Experts of a small language model: 2 picks a token.
Below are experts of layer 13 (counted from 0) of a mixture-of-experts language model. Rows are named router (the router's row for the expert), down (a neuron's output weights, with its number) and show model dimensions 0-95. Each number is 500 + 40 x the weight over its row's rms, rounded and kept within 0 to 999. Numbers have three digits each.
After each expert's rows: a language model's description of what the expert responds to. This comes from a sample of Wikipedia text that the model never trained on.

# expert 30
router:588491570498475509563524480594489398496541503478534530550489487557431487543563510607544474498478568527540454463460494487548470492511442489505554494539520528492536534539519480443480497564490478515471502559473534488503555450535529452567470499532475465476501497516519496471528522499525451505
down0:481557515493463474521514495517585453469502467604509474520426537539447432483461550488457485538512499539542511585561410515486496506472517531509492463517482478461472517555597505456524424448563449519538469521552514529431561469430504528489519439467506567492551521475460517524500525447560556509
down1:452492505494511551545484490526565494466498549505573459512522464561556522519520525494493519545479508484530453520426541515506514528486428434462524489545594501528509501477530521492538496533586565460532499534532482510548554582507512468492509520504511444440504529522526563475507545507415443540
down2:462494575480519487551490516519471529413473492455492470511527441527467557445508524463388398482476502513458499492480520536486455479505424517515496507534493525508466512457474502505481449545525523476464530500460508528470536440484473410522468449454474506485544521411575513471415515447506563583
down3:522558476563487587531529454515477475495493518548476474487504537507510398551533497520481454470480394454471533521510502442499465537537502431551461447471548529484496413571505513486493476539464566528434538508508540499505483478531497522512532491509481550496482486493494560484480513488475566463
down4:496563589500515506459539474510570520518557470477509555493488580505547514492481531434489450525590498482447506538501537511492530511423439483462453532427508468558475475448490540517466558539489496512478526428488510454474470504530506496497532430550467487561553491542452485485500539497539459471
down5:542453457442580543476528399544510490463490512421480434519513487566495535474497490475459521510602516501537460494457494443529483505470541544433549476502569561468470484547482513487467465474554505483496499446541536559454532499516419460601459562521506444510523417576473545457508509529497502490
down6:459553513452523566498532474512493493530513473528562447462561463412456544537519458520503483516540457507558456573489526498501493470455488546504506567542456437482505497468460483505501506525480481555477517526498595474513522491393525468511499523522453495520455647470512456620522480500458487486
down7:457457414547495511526415469501513494516539500497498495491536631533548494456520521503450503561524471515507490526518553524472582546504542475487524446552558531422524454506527558531516494535490491548477480552578466489490578556490506517488495517496578512492500527507547440441556450530484501490
down8:543544507516490551579481495523503459508490495484446513468462497547460502455514497438498520459553520535485544510505533534444425480476527494472535473539542494554557518621529488468516522448589536449455419571474405561466491467472529551544474532559458459499425539540578462532490482431424558485
down9:564550493432537517542445499427518441515442527514481509426468514520432457508519478507455447537521527529479566465497527500508452498432447499429480485473538497502504453472512543521508548543445468470426397460543504472462563479436527554537452527501531485473514511492439441446454527508474428570
down10:510579536544522565504472433480440545461485459503521551500542500513505523542468455547575473500571453467457465556500477494513523541569505520516458549574565480521556597474505523497380486472471483470472594527543507465464536418515498491581567524495430509469465528503541446495500424459535510511
down11:489499511461587497497477515496568536487552534555505572487517591475480495538499532520463456466500540483496484465536536491490498431477508534511462494498497465472612549420475535501446554444532445540520550561490516495521445481528483534510514587510537500469455508500478571546539464527420472502
down12:525548458507448522495513475430470482522518523571580494502521509490514574504567511444477497442590517538500550500523559411565493471481523418529576413520480481436502524451427514506474447530482516485522503498452535416560499492454448429557545574470483537479521461560510496482465466500429445532
down13:441495444530523471532528507570495474508404491482501440522442533538468516502516499547533442481536575499490459491542502505521500495551535498609547553476494552505495470527434497511455452441520483502504515485493475440473510579461427558480576472489509519536454538568481547409488507477455504457
Description: Initial s-word pieces. Lowercase first pieces of verbs and nouns beginning with s, l or consonant clusters, such as s(aved), s(ank), res, pl, sl.

# expert 13
router:527538439511500486463454468509521556470450494546525477488546510543483509529566521532491516483499506509473447471414533558472489562520510466542453493436513512495592468503557518495537470473546547454504571461488506549538544472467605570545442446470452572551496510496538515553488489528547493525
down0:541567508492479447468462507521465471536444446550528560512562532488467437500454528458605519530493448551388469477498446523515487506427496555531497536472533499435531442495495505547506420529527556479540520542438532488491459482558513504464554524526538551524483508482574495575454576432529431529
down1:536481493491537470504417495507522548452464551475492542488485519457529580398549447438471549570479475474456497472518500499524542454515472523507560525465503472550494556544534494570535556490462479557522470522500531499499481467525449485543470534534550511514477476577455400507532473518473521523
down2:457449491493456518460500523426455541489495519519503535572440503463484511459571499509492531563578446484508481497482434521526489491529499546483512478454515518550529529504500443484519499440534512523552553560538569465521481412471560509495527471423419523535560435516478529541473512508516460522
down3:475462422415483446516483453510513482496504526478603503523465507466505508491471532449534471563515495471470537453527491454494488557564502533520446502598487486507503472527503550505423495546562509516493532447488395535479478572425452459485519449510517481513489503451468544377556553499567505534
down4:479482499504456502588437458473548546440547473415481444412499536522498454530470485488495479542506437522480504523525511543524439447542511530480490527479463529520529529512405490512489472523528512470573459509580551525459509546475515455439560499518537549435489575499524473496491431435484463538
down5:521492510527483506484455448573516603463546459455457515489540535491486487550488488501456487480535523578440450513475544498498474513421554494553525476478420526446430533491455528472447525430543570524548500411473517448542475447517549481539515560449504549502524431518462478493450485522477631534
down6:539565554520535481507492514507467503471463444503546539516463557486543520479479534488504483559445558545439408439547548543565493502552568466532526504532525503475502470486541510590497522510517530544577452485444461516454494482426434575483536498497499547558558475471493561466433384561576498508
down7:510527499422502526534534556478621542492439516474480498546517460481537536545534458559462443494484478447458486550484488518475501460464535491525535547549496418452597450527496533473552440497504559506493503557545500492515485444509469505515477482470430507533508548450550474509497573533473494465
down8:587517511507451555456550481528524525546514545471484497494503604479401524511546520489502448443540563487488596539464555450461478519474521452492494481519496446505503505459457444563542427431447467591440555502485531454511553534529576517550425492521531471513495537484473526470540552512569520505
down9:530504484471581503571536524428534492594459561526517483531529554499510609493500582483496515504487415468490497516456566455463448408487528505572531453437550522500536471561481427480493457512511481541458522513487560522431527538456477518484538539480472552527501523549563467520519540448521488475
down10:570502501496512482448510447463509536528533417516439491492510544494485537478498503440472388530546568453493531507517513463452514573481539429460513491561510526511463452509442541579489469435491556585458467435488510466451481491520543497508492493498446487499498598530475509538546490520535548553
down11:482480488548509507516496505518521511510428519493505511483495428434488496493499568398517558533581485528534457587515458512519467550537496500517493511574500566520473441533535461458439536536504473448599560408601488485519427478464493557459454491462532469501522478510513496462517566500517465519
down12:457473503448509487501540517513487539512493526452565494508519523420466458488546489521539480532401511514417507523499500444508559498514526561451526440449491459483473538528501551503509509490474511545505560504494546419474509517516461396537513512483547408552521507432458519490433515564550512489
down13:472521508475474470436448506530569476486480517599569500487526538497501488469448571561471515495474561509506554456471534533543494531447485527477480505493504488542523549543496558586553491455506485481518563533453500484497456472489579587545523446469582515492553503458476444474476525437514567513
Description: Word-initial fragments, diacritics. Short word-start or mid-word pieces such as che in checkpoint, chess and checked, plus accented letters (ü, ä, é) in foreign names.

# expert 54
router:550549518504510539476480438466531525449479544514478439459462435481562481475449526522463545492509521514492513567513536521513513508539465449480523537518508469451581507480472506434547547491472471503559538476495538501569464536464532473472465486452433463500422514489499481497500460492523598451
down1:514461477478454591547445586501509487434449503514548528489496437521545484515483382465526534518504430440478506452556470511473470545480496478490544565498467531442527478484547511532577510398499493482517436445506481453554424513517540500548543525505567581481498517526481480450476530476484536553
down2:512433500507529456503567517521506451506462490511453538524499565468449460421445501561561552479479438464501475480527520520499536564498496575515477499476445498493528467516532616528488456512472511549488508499424515595532464552532481517526499512454555585507448495506459463540629519513522428569
down3:527546607493506515485413474479484515459555499493516508495505486464489519539468486467519501410479500577459526512472492581497543499375502471509493503534574480432599443521506523477433479554549537461522558503519553474479545526433447489479419512481479525516494510544460416627552460458572562523
down4:534485491530506527456534551502433540432516506427487501484485501449497495454461507474475531459487506548477527431526516443521462467572515506467430457473504477401476492463434478468550543523471507541516541520577541460546530458546485546548575509552514501494482447462513448464415462553521499442
down5:469498516469500546450508527466492506459525471512550574560557528504513587568503490515440498525549531581548491493570506527439527570479555504479493466501457441417518516519501412493499531503473486585494490494529507483459498432514472454518510443468539517465433451569490469554497488485458494426
down6:528511418493422494592571533569512492523504481479517483510492521472448501473580378542537581523465496496446456553457586524482522456477484522464432479506393557451473470532515535531507469509574498534455426530428468497502528485454479514511463444538505472478427484522561530499505503536510462537
down7:507494478436492463464485545501418593626464519476544556512491496497605456506460433465455472529501517555478412533503489470535521500428557528437489502527422437547479472585510539478558508532501555515458455502479505505461440529499550530457494420475482553464516461431519484504511527551492609438
down8:465516483426476459506481510504537445437468516504507538453476508460550481492541521574512457479525477461434515492574506533567473452479423507513589529598481554441551479422564487514482509506500541465533488470529498509520539478496437484557432489476547471510464510492550509505483491523469497516
down9:474526541520484514489432520518443514535486443546522457481440500507516484491508472520496576484530541450466554554518513560507522548509538522456534445478545470430492492471499456480528543509412493500526534443507503559442436463519552518497415479494529462538504529477491519489487541442463504576
down10:489571483499523483516537482512489492511535516541501582498449520514497494493523454507438449536536529521482530478515491550437452463433513511537469539390577490521498492455546432562486521458550467488493489477539515494473474568436391466486440615444495502535471529467513500487496553474542486489
down11:504470462464504492463486510500480518545470515504503501563506442535538503499495458438576519491462506483454508465474481485476460472533481504464415479542521502471546421471576538476589497513409542510562483474508527475494476485495530521473487443489550526553498458517529535479428589547508489506
down12:428485507507574535447502518485547480417528513482513514524511506452469429408478564487517467542444470516544447509467482481542461541541404529529512548537509413481511454511577531455452500513490530538543533463487530471583473488515569513488524460452538537532523526547495475551470494555381478511
down13:515541572539546515544472492499463577500415487553513488487510488506433566541525548526502473488552566498488463567534467469463500497525555461498491511499534481481456445480485502456432435569485484473549534472458550504489559479476572559500443471532520414487517542526515444548496511508490446468
down14:548500508558510542559527536508533472522481514488528534555503505490458553549507549497548456533505455470557531508520454471509467477475522573466504390512387487482478514397534453504430492540487492459464513603531571555521532531568518499462491544502455511536480607515441535527519512505531428481
Description: Descriptive noun-modifier words. Concrete adjectives and nouns used as modifiers or compound parts, such as light(weight), air cycle, dark brown, water, hard.

# expert 42
router:548474406487537532538495504556423428553509509482532459533511438487524509629468469411488468438531493494515471484525531539504557501514542451503444443515541454462450496566543467584560466493522525492421474445475514474455474551562516586531558504458487521555497474509572567473457510468488523506
down1:444517428507534528543568486550500530503511509468450479493499468552461524485586490488551463511497515496455449484486489502398536518593416544465503579527464537396533490455589483509513487464526485517556532508549463480525561510494572540468512412517567487539530536447487498500512500506495423522
down2:504474553472477466553531501479487481472447511565523498572615519557506520539526492494501492474540474587521415518504477481441498513482485576490575528484462604510513441519605527532547447489491484487508526476468544454615491506487451510440492436508555452503523480547508474463490452524499525503
down3:453466503517470520477500511478516501511545508437435571490560467443451515476473482493453508567407447433532512504447422384516493439478525515516505503498611501503452493464534584504552490533528553415488552535480527483505539514462499504536510622526521509595500505522486480489505560447529507479
down4:404574438530403471447532567574476519475433499585477592450533446501446549506572466510464457511433495487471518508469476447532547513467539484451486556508509523448501517499473520461508530483482517538538466517466475556516568499461534468592464502532566572481470471486497507527526472537540503469
down5:552512468498557478575499526533500482579499469491493520480478374454487475508493525502437537447402480443542536541528554501450520514446506481507576453472496464495491530534537458437450513522494471489468487501464553486512531513504529576423420454489475445502540515461559504518514543500470475485
down6:415521474463463434488532533507530531489428548514500498466504505477512583574510458512505473454513560521443510496491454519463527511502523457504507504491451462508531455564519507560461494536474552436446450455536560552517522543577573475512512521509501519463511490469602453424522490557527451529
down7:483522499519456428548490473489584455544495522507522547493486461549507471504485559500451458451484474507497458477505561531502553471445561531584454520472509515531472521461552516499421555487455505580559514489536461443484445482496486494428490455462543449453483577482458513505520458476545535434
down8:457472521441515520526482586545495520589485475549539549505494563450517507508377507482481530509533505544525517490453498431569543486470499496546554492516481465544535514528555544464512529531540523448448473449462601554583494522469566497537464507475514540521457546572474597513499542476490456526
down9:544513465436438581612422458571522462486480560559521497523533470507520504606512501498525460455507522455457497464501508465540551460499450441557482441439450498509472559476515560493520499528473488506505508556488457480573498463569492486516461486505497482517507553463549537530485402479497551470
down10:571532509605496529502520538500514493427548498493529509462510472504469504447397492597519484493496494483427512541464449488450426510398468510428452579495509492454531515514520426516512546493503509460484532426523516471433506486525507418487476458576518519583504521499489495497517491442515433468
down11:517517497495567508521507509439445474525498531474523529477502481492443489510454446513449456478464499482512493469473496507534466561526561470512523468466517534464458505562460476531448559574547486566556459374516477523495486480499471535543560476572536518543514561534460518515496520522523547469
down12:411461428449485537482528484514529503503523468542524498526510506494474530514432507473515478554484505547584510464457425504425545533502508531499520416471497529487558530467600464507480479506416459468459490419468479495439495541507424364496491458434494544573506500530495496418539510489509552495
down13:492464511492573419505493548456516511496416505472442440550449419560496507524524436492500481442433489445530474487460453476466494558498492442546485551519507515534508533492474571467449478537503459480485473489452470538368469595482479508533476464464434511477496531501451504506452525467551507571
down14:554474458501484511524504521481474474504523472503489448461482509450441557453530436388499554509448454445430452543532501488473508540505508456478499483550486459490453543496543502500498444531442563481445365462484621460485498477428448473496527442467459491510457462463543577485469512557419526546
Description: Chemical and LaTeX notation. Pieces of IUPAC chemical names, LaTeX math markup and technical notation, such as backslashes, _{, braces, Benzyl, amino.

# expert 18
router:493464434528564521451505507487515434535488512500545515477535521480507469503544484442516494491568487517519471508530469491546417620421531460456500544484471451458503469512439542463441482493498454526527546494491423439502524460491493574460498504517554539485425543520451402440506515482499434443
down0:504552535472507582489541540474519495498486546504504464522505550488544530516508565495531486524526499465498516510415480517393519468477540468519452523565411478509485460517579511492507517504459529405498471533559419532443451539495486489490510456524504426496542480510449526462520476496523559409
down1:488578546588469526465554493477515526510433458498470446435496555469565394534511456500464518516497500507478523584507535464438490518505522521506476436436491456453498486512487576469529437538505420452430479503539431444433521497418492490503535472501533515477560475541488482477563508518500457477
down2:541474465509513480435534536443494479449463505521535523501524558492508475440483470432557509495480446537512454544497518479562429537482442473437602482541468489521539487485422530506508428513557539488451456567499428438444549441515459517476472458521502480461500489462570552467543441506416462486
down3:538510554512514518569452466543540471432463545483476516535447525558488497562436454561505480516516522583510528500534455545485446525513526554510588495518549509502440515514572477490582509520555515497548542449534525498499479481440513532467511511403577550453512488461549407523495467485479483494
down4:589449482519505593489528434514440536612568508494551480587473524477475459505535572496377502477478521492505551503433537476486472524464471541502490462521514556487522537480525534536478507541525528449466574523524579516487499472523506631487528555551522452512586505509521449511553484517495508451
down5:503495447574478535554489559487544512502531498463500504532532581502444462532441501570414518493562493506509483585486462454467484490572457471469550574496481546534545453476445488519474490507575542484553491515492473484472503483480480539462541544488536436587497597501513547472492568478493496487
down6:470478505514482540526434506561552499440404466498392427532549506514561504503559522442547491536540522540493507530497501546516508477422568434496469464595473437518484478452494516477496517485487509480523530517518585535532536512458574521523510547461466425463464471491511470482485531452445509499
down7:531533528468474496551452440606426450388483553494418448491465497578485424508517578524517516508556524465487525469486501493468512541473480500489496509450516487509467542492429527495450434458475528494512464505459567517505521485450489480451464520434506499544456521556489496504572476490479480490
down8:405552516453487419454471541506441555455528552543538535453487495484542445468512492475493465435440420542450518549466526496489475506459463470566498542556457500506561540467513492464481429559481547450488479525449541557570507523562426515468506482477536477530444446525539538433510496528502499493
down9:461479527559478599462463456460458461589475488478559520505509420589503434485470536577442455505468520471430481499470445573437455462481512503496478534486441410519518506523533548514473480535455508476487486539474454537543455505506524533440475489521530469504439510456455464550581509482558533482
down10:507515536508514458473495496583423522491494515510447509521462522510499509495478535515454547513643538519450559479466444494530487486462500458478507460489457502534482506476518468511522479532567463485500485551496460482482476453483479534540568516561509541496553494514470516532501550474455529502
down11:506488511454450527482484409486461584501521478389485498559516511547445462484444545493511510562498528476499531460474513494534557435518387575555442532509509483454456484462575541537456492467462536552491446415447543545471533521461539473546532436529503429529490497572512474481576503475498496493
down12:468519543462465551549407465530486567460493534460492560474472593531475520482493551487491501564475486472452498507486526500542415458536491562496428531499507470506535506537455467457594522473521442490457539472468456414476538583491532464500538469482585492483567501483457497542438499458485478485
down13:496509535483535478509546482507504457439491510461444457487493517524537500473516510419488469495508511545547509528497481454497471491497516462532505533482532564504481410535496503456492444483515486533489468552486521528511497527517491453493571496519479549489475516494520491504464468437459571543
Description: Mid-word consonant syllables. Middle word pieces with a vowel plus b, g, k, or doubled consonants, often in foreign names, such as Mississipp(i), G(ab)on, m(ang)a.

# expert 47
router:455447486451477458521486563485502542482522550533441519528528580450550491461419464527535495453533438502512481494481498516493505515449496512462558555472410538537499543518532534488526529472547590459565547529462564500530469468502423481454563514478452507450474465486414526517516469479531594490
down1:498511530472491493486433494517500521457437449426536588462514534466494502529543580525553509446478518485571509561499498516501524554513513481519532536521545546476534454462485469476517505532516438439458468515481503422484469543611472433566556469540459543506466490510466482503480537520494490508
down2:547464536476441531442573525527442451491524480486470466497433572502525552530543475570446532505489500509558444483503471499526507550529529564506466485436510490456496513492539479495434567471395553489554483494452387437405487449465546518476473499496487460527479495413536426516438495520525493477
down3:502504533490424503479450469433513488454528415513494495509509480480511520530513494435509552499460501462448508455525531397436569516511486525453479488517483582533509490491457440496474454559509461515545553518519506517481554519490484540501506469465474587492473504453494540554519485515491541487
down4:508483474483528535498525466469575446514455543495463502535473418536486501533582500515507459466521486460578565451523513458554521510503610440541537471502500540560475422546480475486467517474465531513459518473524515463480430546454495532550413539466573566555511489469528461517568481500574504495
down5:525520531545482509461529532498554466483431489521579534504472570474475516520418461483470511462514469425496415493493590470455562474511472539546504542522538453454520506516582476467510460545518569517475430539451560581529523451547587491548482508458485526460491475525508500522527546607468519514
down6:547471558495536507535467476555430499503475478507466476507545534521504451505480502438441522523481502501497472539451417496494478493514494482459499470527487508487537491483426551491484504511544504493522534459494512473531541525461529493473541499508466469524470512510455513540525495454495488455
down7:455480542498533543489527412504446518414541547488479524483574462564537537481528569475462481582490533500489539538496506538499508497590501490491443508553522507510462454482455548503504513503517498546486509537495464419494536514509542550530416476481535467464496522471531509529439498477510483540
down8:416418525432507578536478530490548489567606513530516511533480477533506501448489508526603457470447461531515471513503508542524531559539530488556514548497453473425539429508552485444448486543513516548497542506519462477529502490522519474483448544452535558573493498435533498453488562474564576506
down9:454480501514495506514505475500543493426497504506483459511470489485586438480526472517602417443460487465557451437495544551502472531511518481503510540486546526489478507530492527524514545531523518432576493502466542546491510501476442492535515528526463478493492472489457469528485447538444446587
down10:462536523463469538513505432490517502467512484482471489485495433442495548508556538463503527511511510549537500496471524473531426537527534534524419531470516448439479568517551536497541520440508552439536459496490507515424534536497537552417566514456479470576522517498473587503464488465524524502
down11:449489485497484489488487470525501463477490449518480528518532592452582521540454555521502540465503529413388523522512505450484486492580541506507460412541504553490537453516488539527499528506561512440454480528510523443459476545491502514487515538586485618557504560444497472520473563565446496487
down12:519449566490510455452547541496474493431429549507505534560521485528466543508464497431445507578571453492484503489436472466442541514544585471487470485461522451431550520516501450477491530517517505468479531503479426417567528526522458477518552527493481508509530520536471503453460520485537495540
down13:536458514442480482485478473504490491447491522495518494540485483510513494484511547471416485490448491554493507453523542467568546517518537536537432525518473548484521516544544534526544501473521430529495470536456463472504487476438562503522476484528457506514426537434406476405491535521526495513
down14:471460460472507575451510462487519453534439550504453473546558430482458491585471502519552482507508469529495518523417452526568501484488501475461613510570491540602502536543482495512508510506557484520485450511481454540477432451552436509505435524530501518526542482494496502544543449403524506521
Description: Institution name modifiers. Adjectives and nouns inside organization and place names, such as National, Royal, University of, Northern, New York, Naval, Iberian.

# expert 3
router:505472451475484472475501408509452483578509487500466533476494582495497515458477430533462527567545491550533500481496566487462439481564467531507533491472512509473565498459487521504509486531474524411475509479503518532527526480514448504584499541379502497504534513508515497586489492527518585537
down0:537463466556583440483533458527506557501461484547494435482441481409507509515446538481552499476588518526480447459470464464492468547557509533518516467484469506509438483493517511521500542530556459530555501525525472541510454553496509477491466494510515559539491538472481546558545505479466435531
down1:532523537459563480537460495489462509532559495548451492571488541481499532499482453510526487567480466506515510489445576476588479544478442435564464431432512487543521490522531486439549489444446471570446541543572492519545607509459619488519513518486567613546469490504490544497481468506471533507
down2:525479534554557465509481541435509523581518492515558466503512504474531522536497564552492495532550479517530502523519453539552432494493516446507495469463470472540495571499453486429467524409507500544471463493484494516537495520478563574505438597537513431521440469492502448526451493472496473521
down3:531472455577557403598517536467493488485511427523499494503475477563640464477513517564516580447464452519526531479464530516461547534443446465437532492497484526449434502482467488504498499490490521441511517435530517498474507527493578492559559474486495516506495516472550541455513513475561532463
down4:472516555437512482459472555450426458466427494529497474525503501559504453520466476470436510496488470504567499523506475475565462505459490415551527496487501546539446535513530494473377437528478505514514441541530477509533536490480492531478524489502496515396517447544581545558526375517498533472
down5:498471524516496437517520517558498517467541596511520453489433535534541499514543503581518480488542462480469508522422538489543438565565474477522435554499457516452556482516584465481552455568476543508455557461539486503430436505546495526509469459528463563497499515480497474484521481523518553554
down6:532413521475478471445511516514516491476531573504477443451453484511492460471528508479518503539471522484484514482455516485471490463454493511480440521531449490535500464562540504513484451497464515499468423525547499529478478491454477524549523487540587484494569532472509476455530457461518556550
down7:437521504554527550491518453537531524478595412544481588481510551541549532454445460552457435526453441452429495473475502570493464501461466495521519510500570580500455480537532609533541494483489546421478475562483489509472489498508554424395482500446548494471569519488532502452498503528489428488
down8:491507455598434498516509448457565527563542509497511522433466524525462455490498536433499451491480503475511512426532486508536511392519484460474499496389526458552557525486467454536537513504493482446575472493551461525557492470532519535433520448524451507481492471545484485514436512547529535463
down9:523555527426496527522546479525495514519546472506485490523497405479564495450534508514455460514506474543469473455483465517465480514440497485511457452553452498505519485508483470473584477485491488465528521548474524495476528521439444544529493423537524509454422491465494539497489539442518571552
down10:548536526551505572494526464517532496459563504500577503518448584431539499457444504464493459503475478513517462434468425516545515559483523498556496512508479424525519501449523526483554470581539551509511441604507520459513597450467513552478461554451526513499447530531481525514486490538417505463
down11:452472497590510505423545496546412487531523484492507477462536496451488476500473455549546437472465524502557452544535521559541463486514507622499534498503516559552476527481430545515601473453483535507549553513542497576432562482484483512562542595447475541527471551418512481511436518529448476485
down12:507498529482458509432484556436413482526501493548435486548466528458453472501550536492520474392446515534510506460498532424518545491488484514434515506478449530450447478574548462519505487550520517492507538589505437480505528448498496491499534495499585540540438483523497470466473534522528585487
down13:469575612519443561531585513498527420468557523541511467494522495544562553521469487481455539477522455480473471561548512542525472513502474478450472526513523482520456565505553530526488496449538544540481471463494543494473452505479459451496462509551464531474484468472471533519556449477496536501
Description: Connectors in lists, routes. Periods, dashes, slashes and linking words like as, from, into, via, served as, typical of route descriptions, infobox bullets and coordinates.

# expert 33
router:567466552546436476437579448502523438467493538464458550469517470572529488552529487467449569553463475536510419570516458526531523456510511562548451517574553458550554512496522388495430457503475442513512436495564539462462493534561517508479517551561473398450455467502537461512516500493451468490
down1:509475488517463500518541464481488453396495460441419526514559512552514449489504505509528447510483376526517519423557492530551523458496535507504463581496491519515524442505588464441481436521527522511467495499494533525474512523529474537540510569529442524480481476439525402455510506459446429561
down2:546558474559547484512554529438516514490487508473568521491538556454464531495485528585523429527456463460509422464459518509554526521494466488492516550512545500488568572506515511487534546480561438534532498502422472512506475532528491482449449531479483572519503507466559571462496451401477465498
down3:553470475506458557508534463584428510529479445544495442546508472530469505527545493534453442471470563567476546495535505489480491486525501471495543557475487586480435526530462422535516474505472441521545523448510468503517559570540487490470504485524522432469487494546503390515431476474524484492
down4:441529431564540498420551502487492465499558541471521565452462440520437506554535554458462541490522523445534491524559446519537454463530473491484483492522555462568466546445509450490497528413483516534475469549545456477437472518522539521511547491538446525562633469558593492497468521495502511475
down5:440481491429534504492578524576473508445514527476471521523487450541545483496493464487501573530482478486513449503490543493541519566530504517493536474489474516547463541506460508519459516535523493574542518475500433496504518482427426543453533451411518531506509525434551511486444526442466463529
down6:485519481482482505485495458519491442542401477462461534504462486425515522502449501467410526560471512506459488546482568573539481503414528522546509480500489467579548480485468465513499421496560541490489456485476401479444514486467453520465502536521461462452481502520539484453511544487576552443
down7:452462416469445543561516502427521530507530507483484478519474517509441465543521456456515524523539529424508468473423494416469497538487471508502483525559469478561525518399460548537536475504478567493487457506494507489468510458508500477480455513493488438494509485525475493477391562472479556462
down8:470472435461544481505523506431503500519559505473541523494571510510424486553513491591497444544447482500503477521435581541505536566498449503509461462549517515479522481437497542532499534488530517511451504513437540535419480444432551506507501476463542500498541477472428570470464471516503494561
down9:507485445436554546538478567532484518517497501508528509505531551531523543492534538474413465459521514591474541547507487529518461441464490483562510546506500482477536525510497463406549551515499480509535569489537540452449562457458499528478503472477531520538451536523486518500552505489564518449
down10:465435492498505532472512510483578519561473483398485518479495481536505528419487508532510499504493580484429512502462505475482461555522587532518433521497481520468459493493550465468523468468439508533507476440513460535454523435490487459487485541519551509490525456518476563483522413574442539483
down11:543498552524517494429539412436543451463502541499573554491563463465457514546528518468522543482429455535475494529504490518473524509472501497553546454502516438526481488481480438481557481492573372421473563524489526496497537576537462472399543563553461509556518507576528459536523466490494520480
down12:486459440536481504494439442533521446423553436449500499522489484483532517515509494466493499471505487534505497514441498472438509536502431499441522471462525447531486486500374537509515541449442454503465521541444556533415515550516530548515510469522540454536482482490477421492550481500566528433
down13:517508538480560427497533514511522523418484503557596533462561500423535510495425423509430464520482538523493544485510472523514481447513550464488426594538451483534499515559509447538556581483535489531494485550526535463453460558471498480511500509516552491441429491513475434480508548559525537480
down14:481584534486513467545570435466431470553536514508498445464548435496624514526460500530516459436444516416442536537498472492467516537532567428552532530588458454503452508488464459471516498481507472507417566500531532580556526455485510498480500498512556486551479480475448459437479564540481541528
Description: Plural nouns, modals. Plural noun endings and group nouns (soldiers, members, days, officers) plus would, could, they, often after numbers like two, several.